Weights of a small mixture-of-experts language model, trained from scratch on English Wikipedia.
Training: 542M tokens, 4135 steps.
Below are experts of layer 3 (counted from 0) of a mixture-of-experts language model. Rows are named gate (a neuron's input weights, with its number), up (a neuron's input weights, with its number), down (a neuron's output weights, with its number) and show model dimensions 256-511. Each number is 128 + 24 x the weight over its row's rms, rounded and kept within 0 to 255. Numbers have three digits each.
Before each expert's rows: "gets" lists some tokens that make up at least twice as much of what it gets as of all text; "raises" lists some tokens whose logits its average output raises strongly, later layers aside. This comes from a sample of Wikipedia text that the model never trained on. Tokens count by the router's weight.

# expert 4
gets: "\n", " |", "s", " (", " for", ":"
raises: "The", "To", "A", "For", "Un", " "
gate0:150148168146180120120137095084132153159140105139183122183121127111144140133165159122117127132141160121121084100102137148162111157130086152127111120126139149105110099145116131137100131107121114130115161162108121123173165106132134164120167133091137147137148111165127134081131055189116138096134110124109131147126108114096132081153170130115116107135067125147112141127111131165112137117148146134132116131150181081079154125119140161123138099113152091139094089081105128156095122164094137152093111124168160113087160147129149085170098114134118106120134153154153064087125144128104134126147140090102132120151121162098124113096112131154127136144102144160179161168136137162157136146114126112114149153175145137097155163144082128081194116130124170133132153114106171085085108128104151
up0:112116147130162102148169108117102164112096156138167170139123101112110123155117154129111131132134143113043106124155135132112109133118154159148129144144120126095148121141123151127105157106120132112155133110163101146085138170102133106064127124154139128115115139116133147131133123106096153169150105151117115153153138132142098125149122140101082157119131112121118152129144181084073197140106166128098075090132120173103151125149133131120176083143117093134125109135152157120132137112167142134129139146107097096150133143138114100129148134076153102169125102147122087117153119145102139150084114148139124124127065112116108128105106126128157108120130089089158129095079138121102129119101087116112136121123165077144116119137112112116114127108114135147117170123121134120089127081132082
down0:114112101109135105123180123109101133134082133175123166139123139147075137121090127119158106093157114119070159135210129170123156115104161115162169146127154125109134138158099106117095131147138138154123091094083107120112130140132102135130089156131158143128107123105049114088135146121109105139141142127131126174152124138143076100131134120132144126090151085107117113126136138143097151109104142117147137091131126152137160154148144107127149141156149118128173092142156140139124121187135157159146096137151100189149097099184137109194115100116126086133106132115123120139151119143131146123126098157107122169253104187091120146119139104119141116151083138147140123141116148109138099190123127136135117160136123161145154140156149157124094180120098140175102168151085125111121133209162110
gate1:148131139118151138158127092139114111149165147167111126157139166124113131117179165091135149125098131089124119132098176113142158142127100176095132132088121089138140119110089136091124144108115084148144130165111121137126141131123139158120106119123135136148129130118151120134114126136146086144130148158106120148112111102128147112101154140110113093134094142151111118065120162142125119124134022131116132111139166081126119120124156188083134125148139110197164129085132126173137127125147130121108090144113117121116138141136139148185130129158150122104150131117139134121181155122128181105095133145103098102137111112141099134120143134134137129134106154134159132122137144128087147120151131128103132158146165139135159134096079151095125109075121141132153155136085102086113128116155165
up1:141114098119177070136071121134138128187160171170098068149126126155109140104144145109084092111102144093124140146118122143070188128171113089129175138104091110168114127128082155120108130135127120117165126133141154155133123107149167143127163136083144108105101108133138143164123096129102078157160102133118141103125150142135159067124124111165117131098142157089127157137105134147106177100132103132131072163134105120163106069130141167111166106137135126105118135145123120131164086146106133132123122146125194137143124133157108127140124175135136126137154095116071155122127143114126138131138116152140164091155055112151118132143151113079161136140135107128137119115095100138114114096120092118131147165119168106150137107134141140092164150126137145135146110148092134124175139116146118
down1:116097105125134130156116127116137120161161124158168108185115130120102091132125136104130148106145139107178152140151081130094136131146163114111156136156099138169125179115134115094145088141129142092144150130139121117137147105156123145139157130100066171122161109127128128146177117177107148117115128133103101114155147137160140114078113109135114127143174150088071139127114074158140118128162153123148149159146155147122118137119114128093120126113187134098106130117142080173136089096066146116114143159101136138135107138153108147147136132129110122097143138109086114064094147128130168139130109165117138107124121131114138114088148112106093142140148080069111099139108140091168115148140120109132136180133126115141144105111145092119123156121130169177089137097093107082134148092135100

# expert 12
gets: " and", " in", " to", " a", " was", " is"
raises: " the", " ", " his"
gate0:114134153133092122108139095087128117149144108138144114174101116140102131102139152121112166118097142133131097096140155125106138100119133128137145161120085111139112119144083149122149180133143093116130120095100131111098113099145096121147194141141183146152180131152113133105118113127167110128122117191125116113129105096142135109142184121142142108189095107170108133147113134103125126134158152125085110145169162114160103143082103154155133110134150115122093134104081153117107097140124119142083141124111128113129104142174142119136119123131108170159146137165139100116158096133099163111152109107120154100144162126121162100108142119147180112152204127119128138153175109096125156143163112112115161158137125115124141145119085156117119153103100139133149119145205125102104136138133136
up0:113106128085127076120109136117119109171145157136096129145130116134070128099137103175065136128103155119171161125106154135106133072148109133143132150084072140141093133133128147109108137110117126084171110118128139117086109100121092084121156149129089150137114140100143128115166133128128095134124173148148082141117161147105130121153129141129112138141148119129078082131112139126131158124129174123074118117146105140154100116095111147114093085174108168107157132139135122111132070130113126124105139131149073118149074129163161102130091148142107136182169107149134099117113117139151164172132121095126139075125128106147161119154140100113179139187149099134148149116129110091151132140128109089155124126172127126120139137118106133164103133099093153111144131138165138116115123144111129
down0:133119141144084143121131122092114154152116134095110114156145095078107130111141085147096131154111129128140141115116114144098143087151129158143133121095104184146133108139149142159131124122120123111158145093122116138093113106154100125139187104154120122177118141134122166119123085145154105141132144140136095110136113144099139166086119108124125116134151135156132102133116138134143164095092155131141133140114124095125129138154132169167140123156159153099149107118156136110122129121151125120092149105123091102126096086154160105150125144151114129137146128194129121113175104147117123134159134127099130118056150141124163117141120120100178165155158127075136165126126141090166124118153124098103192135123100129147139117085112167170079161103169153117145147155117103163106171150128167
gate1:119119116146106138168126127116098138083159130133131118131118136113129101130131126124122150114111132117153126144157093117139114081134161113144080151147099148138141181134112133116098095120115122072114148106121119121111116128101064116121086107160116142133148071148152104135216143095129149154144124120079168117147123138120125172150143098143099143128102117157115130111101089157143144106166134170129121155174130105092118132099129143066132164139128114102130157146142124114117170088128120099157139124137119165152104107127122123112158148124113152127139101138147102090147138120132122164124119119127143120140075156112121132070119130118101132081126144098170145115156107169105178119124138155144128132129073115156093120128070129133108117073109166128144149054117138115090107101134146
up1:097107060137128136126101171134079190169110155142129112148135100123105083157111120132131066136118099073123115151092131155131114132182156111115104126160122132163105101135130162148145128119141145113177148129092155182142106120125125154110100167108159155166118075167093113091123148129138148113115139156136125128126135106141122128078124119131114147134122095106175197113164132124141146120130099139146136135114142143173162107134159092145138125131099110113096166149122137104104104155115112140142192154121103143112085149161148140126126131137135133129116127113123111106144110170130155147073142132126115129131108114099113168131142112144101097158117126119136113146125162125109133114104108166115114140134141143192101134151086101136126138086134133089104093123146170162141128105124106
down1:100143114109143110161136138123120113139228104131130097140161155161136155164096122150126162121131156155121109060114123120162153130125132099116149111129115120143128127092108149130125059152134118130120134137126133128125153121157117143156140150080174153138153094151132101160156159114114093109107141106105108155157129139181126146094154131162123128152135091145132151158170107128131091129121119129074133127143134141073170151105120153132119193114159107127119089110124156136081144084113117118104134118153108154139140126132144170086151139152140172115147157159103106108162160115109164140129113131076104139167140146129143107060146112118111122132126123121154172123148124157174187122119112088112154131161137129124113108168118103138093107109121147108118106082196169099151101133130158

# expert 7
gets: ",", " (", " as", " is", " —", " he"
raises: " a", "s", "ing", " the", " \"", " "
gate0:144124116128116138140168099097101137123098107117079145103103127111170190116114167152094164077117132109146093114106158085098114127106096120160140122143142134126125118186135089170148141140144156125147161118126156105139119124146119116144126168087104114137095097121129131114090119153127132102137159167131130108104120138105152119133100134098085116132115103114158075122155117085137137096148142107133103146126123170127134107147117158090119102142112148144132132156129136105134115144086106122117174125163193118097129111141136124118133167078102138169127139120174117137140139169114085109158144111100133121129128134148152106138135110152098130151142122167120160149170140141133120111152127162152108120163126135089156129175085095192145162118137116140142132191089135121094123141147098
up0:132090105137121123112103144151183111145102145093132156186096143110092157201100149145133133134187145061115147130102119104131119143126124134149131108167139113099125142105137133139130145100133119118123128134133107112095098153136148158147096109108097132105108142098154176150142133174162137142132085155132128113140142131077120138153134136156117152064106107102121136130091116139141119095111140133114115140101102133113133113176124124126087114188140133099147146133142152148128149141170121153118083108104088129101121153146107136082127146104123139102158163116117087110090102129113132095136122094168100117096151105160108134145082142145106149143173146124158125116130098107122148126148119154137142167113137160109153131136118119147095129136120124117098082172107147154139125165119107
down0:144131145111120123118124122133126128146093136185102128180186077120111098159151113098132127115115125148151127149120095102135156153100131130100144170131121148161129143143123138100122119104167080126097139170137141118149113089124086134112127144142137107127138164136129093155161130118126131135089054161108087142125091133131136109163184132111136148128096141124124135120120115125091122169172127166121129110139166120118142153128142082133162156115151119106153131128100162151147139117159126115123072123095085135159109120189118139127118126110116168143127131148149096134146127129159108115099081138139150180174178112094096176106120197141121168149097111105149101168144112104128138119156115089123084113098152091140118116133138164112130129139123126131148135122121087153167122149120137
gate1:130132106087142141094128149125099123134153118116144154144133093131177101132125103146147135139156110098132124123161176158094105128125123142149106152103127096167122128113127132169114109089153164137108144143123156086143153120117116116087101109106118126168097108171161128120156169166116165132146122136098137152137130076111095123146120128126147088142135136167134103134108151070152128103141125135147157136130141113141138124119128101142131100155101119131169120132196124139112146183124151105126114077142134133100105127105136107151132124090065141117099118114108091137112073115158145154137140169124142131115116119106121142111150100121126124105153121121116125116145164133092146132133120121145118153165139143107103131139080125138106140130091156182156137153103125141128086124147091
up1:122135144175134120096138119111177126116118112126157122146126142090111126149144115177143128114145129177107089137118113128184104159074171125178118133122107128144114143136133141104141094139101090135166119162129074147120130103110107165131093167127159123122159144074125200102132126110112156154151119119167152096062170141093144117122123170105109128122131143085110171163130104189127114112163123132107135117131084112103113168145163167149107154114127146132108180145136168145090140065169151118126156139149135137138112128112124119067100155119121153121142148123151151099122138108142142113081142131137103142116120107117164129079120108145115129136102160146125133150119127120135142136109143126110110125149102152148149111122138157114163118098103106156131144149168151134115140140132140
down1:149144149159126150093129132124126113108151122145116160113142128125123128129130185141150131138149159159157077124068149121165132164105130133136162121094139107173117175107103131080090152132141125166128156086099141110178140153065165099157117131101072168117157135158159156072103105097154125111175132082144105137096120112111146149141087127099120124156147144153119171206147115138105153123134128120138090142127129154136143113157138138126156172132141130117148159108116149095111127094133107136126122119096130170108105130155118099134088123140129162133122135134156153094103159109120152145106154127120152129141128127129118085137088110116108131184124188116091099108156099108154127110114136114148132157190120144169132131112100095144159142129156141125162131133111129107099154131125124

# expert 13
gets: "\n", " ", "-", "'", " The", "\""
raises: "s", "EF", ",", "ga", "J", "ge"
gate0:102147141125133111126172135159144102124123087159102127142095131122149145147136112166114129112143139123100116098108169111079122120111126136109117120126094104085164127168061140103156128139131151094153134122078086146129107112103101125133127138166151135138111138157150136121084100133096125129138127138125185153162108115146115131096087121146145140120180131179129107112096111144138139152152116131141086156144155115110085122099150193114158145105149097139130129132096156137143054144113087145083082150123187138117108106127108094133080135153136111121129104105169139144102090142134148100101170136124164121112114139126159147122102150105127144152114097132146107113130115128118128086163111157121124131129138142108158119133133144110105121132095138100162075095148122112112134133136129
up0:146115140174116096128122156126167142112148179090178175097105156098140126151115194106092121136109147120118115125137138093153149138094080154089154144127152138147104154134175091157096137122102099147173144154159193123128139137118175133164155128110114124138105112115140153134122131141111131099159136105125133136122093124130134103132096125099102090106118130123161134090179141082115125132138105095128126128097133153094151136135157120123118141115116113111144153100169146119098156110132123081141101086114112128106149142113136168102154108132133136143126154183104117133106127149124117130145092116161095122145130132103121095139129110091170127109126080131139097102124130148137130131115118132139113140110102106176118144113076122145153140162102085125091139193084135108167098104121097
down0:124166099149128117127115094129115114136071158117128117114138123128109105114093135098134107142147153128102080113133125096118121125145135129122124143146092138135164120080089126100149143117142157147125110153132148122149121129149139130138168129156153102105158171153104064116153191139135131132098089149139114150132161143138071148137109147129144150099150133139111146118127114118120127123112144102115120127120139128083123146104124112121107114109136136105168121130117190137125088133110142065116132164098134165124064071146148136140135144100121145117131092101151091110125138123109118155102094108116137136255129084142130126123101131125100130152103113125115144172153111143099091152120105132146119133112122112140108141128120107147133080149137101154150114153088112145133128145158171
gate1:139127146097078149105159171094138128122125098116153093128083151113116139157119138121122117097083145162136128144143118130136139136126111078160093114145117108120108119145124087119143119191082108130163151114124114150120140140142157127161107127071163139100112093113152133148147141123079171112112145115084084155120113119108119101114178165139121130109128067142110123139152116096129148157109117093116151111123128128145112098107150155127145152120098123111107152165086116110145130107133115098134111131157108147150151125128125175100135090155126147108149113116141087146098122127129128101115108140140144111136140114129131145098143126135100155119135130130106067112123121100149133133144130091163087090118110093129118119170129113132135182124139075128135101166109090089143146132087135
up1:120149099146127117112107101160107141128106129091126171151125106121168145097128111109131151152153095099116135106126127111142108112129151185096149146119148126125142121121154165162115099127140134132103121153125123115138121101151145102123158142172089157113142157156071163107137099146193086151130161163165191139127141127109131142163113101104109149110116134117126121154129140163129069127141169138122116134122135128099125136152110122149114113146156106141107143110141135143108139154117135146101105119091119094096108120126147098183122182100126130144095163147102166135172100130126158112135143115103180125114106134126138128121108134086149131136110177082152173155131104122166133119129089196134175178155130108096151113098137171112147107080163179105124141104117171130138095108165088
down1:103110131126132148131140124105112067152089128122083165131146127119138126082112113140163168130124095074086120090080115134096130144125120131083156161131130128063165113153126137135105150155126118104131138136094124168147141150122112145123154124103144157110109164178145119147079123149131086158134134136144144112096150108140159148135092142117149118128084131131172148112139136152080095114114162153127111154131175092123118119159140116119119133175119122128139140101131144145105079167118148126128086130146121111098143131138130128132107113108135118150133151138128135120143085100101166112112145088111146126175130135104125135155126109127161124144124100092170151139133122116146114092166144157118187173135147115115149160111130171114164117130115167152115116131147124140107141145156129

# expert 6
gets: "\n", " was", " is", " first", " A", " 3"
raises: "-", " ", ",", " and", "\n", "."
gate0:071146145109118134161167121091115123141116174176142104137125135152073144124139114105129122155107152158165113146176126139101147139169114131177197147167141106111099166140127126144132115136156109114107115137102146131133140140132149138144133120096137147145170166114115144058132109104109091146145123149160129127144137154141147082073126124164102107116123121098110139124179099143137174167116125140109137127093105120100113138135117080129139098179140152120122131158091127129134125077106105144144135127154093141087113153133136129125144138158140142130113118146115162143115151112130134133108142159124156142139189154165096130112182103130136146111107146172121138157134083125128056112123119092130103153123123141086168132135135132151137145112125110129124174129155166094152154137186121
up0:139116150125120134109171137150116163132132088134097150127122124116125100132161097098113160145112112141120122156138127122093071116101104114119090133131119086113092137140123059134155071134145142148141155104132141139125093082142112159120092175087162146138124155152136106175151133123119142184108174110142076127107119129109136159137178107090114137151101114127141108147139144151095119127150139118106124131153146135136121086121101153104103122124126134137174084130119160122151141123127141141165138122148148085118111141104121146118127157088094175116126146101138101155143130171172125122126128118155096119107147121139138123138160115156125149152119121098098129115099128101157103118141101156140126163114061092083129073120152135119096145171144145133150129113133139136132176149152120
down0:137136128122133126079127098082137135093162152089111112106141103153130132138125095155122113094097115076138134130154121101128100147119103139126119149124146132100089072113154084080102116101110126108163084118140134118158145095104174136111180173101133153119119170157098112102134091121124128153128166161090133082113107116139121144163108138111128165064162126150139201158130105109129105146099159156149119154153117138165130131113097121114173149128133133082080110109129112074096114120130082122102127128152136171169118128140091112111139151125148114111136114109147118114139156127121162134161169134098126112155127147129125106171158099112103116131110123041112141123099107094155129177141103142123137098143108122113111134134144147151104138158120178146126137121126111120122124138121137
gate1:142127132110085113149135138147098092152131119153102119133144164126106147170139112118150088126128132099095125079128132134149118116129157094108131114143141109118120051100105100125114132102146125187128103122119097150103133052096162099171110116082117142145176110135144110137141119137122129147128104127134165120143130120166124101127112156114149127087065122154172147150107098108123147123102093124103122109125128148109168145165130070131123157133156128099146075090094130116178101169122130135114135130144132155139140131142119192130115127141117142114140143129137124120082145107126124112126112124113156120118146120099105086135139147134080127161131123097117087142149154124164085140145140117122109122111106142145112134137152139099145175098081062155129171118136095104150082162127139
up1:117125145168103130159143089126140109171127130111126087113136139116134126102152134125153130147099107138158066136116143101126129097136133123107121151159123116120155173185116151094106148186137146153126119186095154140116117145105119109158146147074151104180157124124120132136114142160155167101137129152098139139097098113142125109136130119132131144137127122153174139115149115092153123165144109132162131132132131108104101118175187106108160182126124121111135114103111134161123057174099118153121164149135139106074166165103143102113123132159081145098144118124117210140088125129129075134127174135133150125122183128166149114157100138134155167141115109128157144112153092136132106133102150136088103126117108148087121136083102121112136125095120125116164158094141079123157110166099124
down1:130136123127166096147133148115149137110144148119123146149101091170110124122111138092115082121128144109120158137130082148145111102096151085132133119137120128132144134120175090159127115132161115066168139097155156154142136086075082118138124116094160157099158171169102112103141138187122123144171106155144141124123115124121083155105113136101167108109124090104090116152137127128092154117084109184113143091097172130153106125109126109126122145119151124114103129092149121130151114141143147130107097106125135139139130118117138118111124125107138123147178112115164110142125149125108160084115106166147124105066169116110156091117112125101125134113135110136112142193155141109166105159141129126130156137133097124091171100136119174115131142170110124119090111138143115124143148131151088

# expert 5
gets: ".", "\n", " that", ")", "\"", "=="
raises: "\n", ",", "-", "|", "A", "—"
gate0:177142116136137142085142134120148196153136105095129130136079109156174132101111103160108140126156136116102112118100136131137123139098163157160092143122119047124129144135132155120103129126115116072170149128137125103158090142098117148124115116093135102096116138130149122149148090134090133134151100131104157139146117123119109157134128150132135153110072133115120094134163166138133130139136127102122110115141158131170133126143110149117138101131138102143129131144080107160093120137124159119149112088159125111099118168119122156099089129105064133154131161124086109142142105133119151117179104123118124113125143144111114130154075136066134128115127164120122163082133136134101115119116068109140146117165130099093146143098155133101109117136101118112160146133145099090158142086092089
up0:111089113159161096082082128087135103082152139169179099146083094115160114144135133198117193136142129138115137088121126157118088055165146126091102106138124131090111140127128132082166127125148119139105151179097110160153121120133137122149125094156152097168111155143111151129116133119147177139149095135123145130122128082124091145150124076114100130082128100155139129156138122116126104170147160157139154115122146137136071132148141146129133141141182121156111148144142121146091119167140120086103135115145161118134120096141098106171155127090080131125122120121135128140130118172168120133074144119138080120134122150110193118157118130134136074099163101127124111125125208140172140139144133113151102141138110101093141165111110093152166142109104096131105113149142127087138110166124151
down0:113145165099110146112099134120151117135155158099091112130157135108118140104182165129083116160105102084133127093143116095135116140146129119081075146139077094131110101092137133136121149114111144140097137137094138091105107152132164104104155141063140148175109169134165134099135134121119158135090179139135167116118165114176119130085170116175139128114143168141124148146112149154136093119097138153099156146115134148170120123147120090142143140120168113102113118122150130098101120113090133138105122140122170124137184121137087136143122124154107131156150100111147159175160133161108097134170170133098122137246130132135114110101166099106139170133115115151183144145124107140127135174125146128083108122144137130110131108116155147133162124126147130133132136081144126106134103153116128
gate1:105121143135144089109083081105130130172109148125132085123147157152097142114153168135151115140143076091145127143089122140132126109079138100104149152131121123152095092135140098063136128130104118112168162114082113129148103141152121125116136110152127130162134118137110132116120132109148103156141141124125118104113142098128148091136111123109125093114166123130120106131114119105155112194124156137140141110191140113071104134125118138123166154143083121148133191078097119155161119111133162110145134163077153124136132079091143124132124199161095044132102119153159177102121143092166170096149131146089158106113113119144130119146094133158131112114178150140126120120146112130139135118093100098135101105138129109189118077154094128104122118172142088143134134108113106094123159094129153
up1:097114141124152154076133154132123154151133080139179149137136129113133128173114135105117118131115131124124114132132150094128113048127156108120175150104128147133092121140134190164147145110167121113153151176099138118118111128126136118071124083154117140161122161124147128118131164104160131109063140117152081152106134115110180143141133172111080121139136125128102103130139160074133136133118111075074089099111087138116136123142121166132129117086122114122134148129142087109102127119117105093095103143141117141142183089171127109173122152116111176128164146164112111132129114180082159142106174146133125087071127117120144100164124147150126144149120110192144124106102094148148121130119088171143126138125115097128118156150127075153147107160123146123133130148144103128142118130154124
down1:184108122133143138102120116126141137161183124138100109108162140145122110118141150138175162099116078164128088114120119150120116116132128148094094138104149146211107113102140162159170126144112137159110134134124127137153128081142121137144117131130101103115139113150166154151110145131154132178151158143120128176112131102126117157124197124145142122165140134160147143074114153109110111096123139146124099143075094126136111180121110157147130153113143074142076117142111116156137125116115094143151135164098140105133118125129105160165140140133156149119138139109151188140117106113150107175165098145127114124075123136157138145117097155115087148154132081170154114166137114126169111142174173127131149133112160142141109147137111130122144144107117160114171147154110116121109150131090112

# expert 3
gets: " of", " in", ":", " to", " on", " at"
raises: " the", " ", " a", " his", " this", " their"
gate0:100132113131146111166107154087116156149094129102100131149143111163099173128138150174112106085118145154141135164123136151153075119149145143165105143153134161178106123136132127127131108103136116125158138084137128143162129150109072083115159119160088139096142157100109121110123157098140102120143168144123135134131132130141109159171160125135152122140142111160069116147110141113161166115141100148154101116134118084077085134117143105095094136102106168134127112090088113171144128113100171122090135135145082110136138092117133151133123150168111140164158103096121142125120134090102140122139158131143162171152131114151116185151105160133105097130141146143113110091150112134108117088115119128101104094114118136124163138132164110117204104104176139142122128175071147125105124121179147
up0:171085123126138092117143154115100117120149147118136096103138095103160097109166114114104084147103155141116140104151088133116156125103111131093118111131137121119175145095130216108101193150114157130110167140142092157096127150113124168126106093070162143094119097129119083131111093133132130148104108102135155092148117123124132121121115126123146138160119133129130127080109131136144193111111101101111145103145107075118167125148157141124093126138120161108145120093125142114098145154175146128135140057105123143087160181176137100077164131172131151127123124093165123110099098146116120161169086133092136135115125097112126146127118158138114131139164156085138144118122129140125080136118115160108135159127159174142095187123094131130098125125138116117123133122140122088126126135076146
down0:082115127144143119132145140146137130104139173158143123120128153108154121127131107127171155117138080135121100095149090130127159155142128102114120151144101144155119122139153172093126112132097141172121154116117122170091105152109140124139139108145150125087099142126081111103153109129120139148191144140148128123123117140150097130131108143144092162135128144104123176099100121209113111124107161120094084147114152104110134128101117149109129123135129112130134173126125151102139118129163103173145109143125155139107130154165101116094165145112144123065073109132166112137111145138125124142135104149105135115185158151131145154133124109124140140090139112099120168153094136081139117130131117125120153166149162141127135143126092121132105127155045163136116117090137148104134142147082147
gate1:132109129108127130153107060135142157124110115129095174120099105116102133131108121132125138149148126109126156100138135134109128147121127116173098129096120119100112109138111084157122155127148118132168127099173132163133148161147171167115136138099129167131137138145112152133148138148126118084114182121098140126113098094141191099148137142112143147123065149123130081149117106086105118146127150106135082142125157136133157126120132135122123149127130125094106100173143137116141099140092124137112118142116150136164114138122121154133143194120155118155156112162144095176097094117120135078125127099141126115144115089123069141165111145140144106124185122104096128141142156137128161154144136125108098199149143113080115126145132139111177077109123086056138140115148134130163108141104122
up1:134141129114121135133156125108125136097130160125140124119095129124187101095165135113163150086142103143124111105108160133128143157119125135079138132142120156126171160141127162130126103097158119129106121147110119090137143093112136124158085161150176116139126142134077123115127130130113110148137085072125122128140135173129096140100162134166119104116173101174137131129129134147133138123145113153117118170146148081093102114141101134150124098120118105175149170134126109110106145092160110111141135149137138123099134063125120129133130087129099129070086150118096122098169146132119143156144120189122107118142135158138155116085104132077137096108097130124125104139120098105073133087113099095150123081104124177115152107122133130159093142119116151173114132141128116157112122115134147
down1:099110158116102126148107123120166115106173161102152118128143161129135124142153106098146125113089142142145108113097144145116147152111132121122105128133169155133153125138100134098150081125148102150081136128135132145145134105104097160121145111134132150106147157105101157102137089171116130110135126121131102096129133094109151131100137094067127132129106114146150176123149119174109183155110141109142121173137142099112147121083123143095090132124131143125106115085153129135137102101140138130122089138128146138147133075119103158110121123093135130120154139112164150108117136124107121171142095142105112118255130147101129173117119159092162114096079153123121119171085123123136131166157132170096110130129160145119125105075122142137103107145111125137163103155151109124118106116123112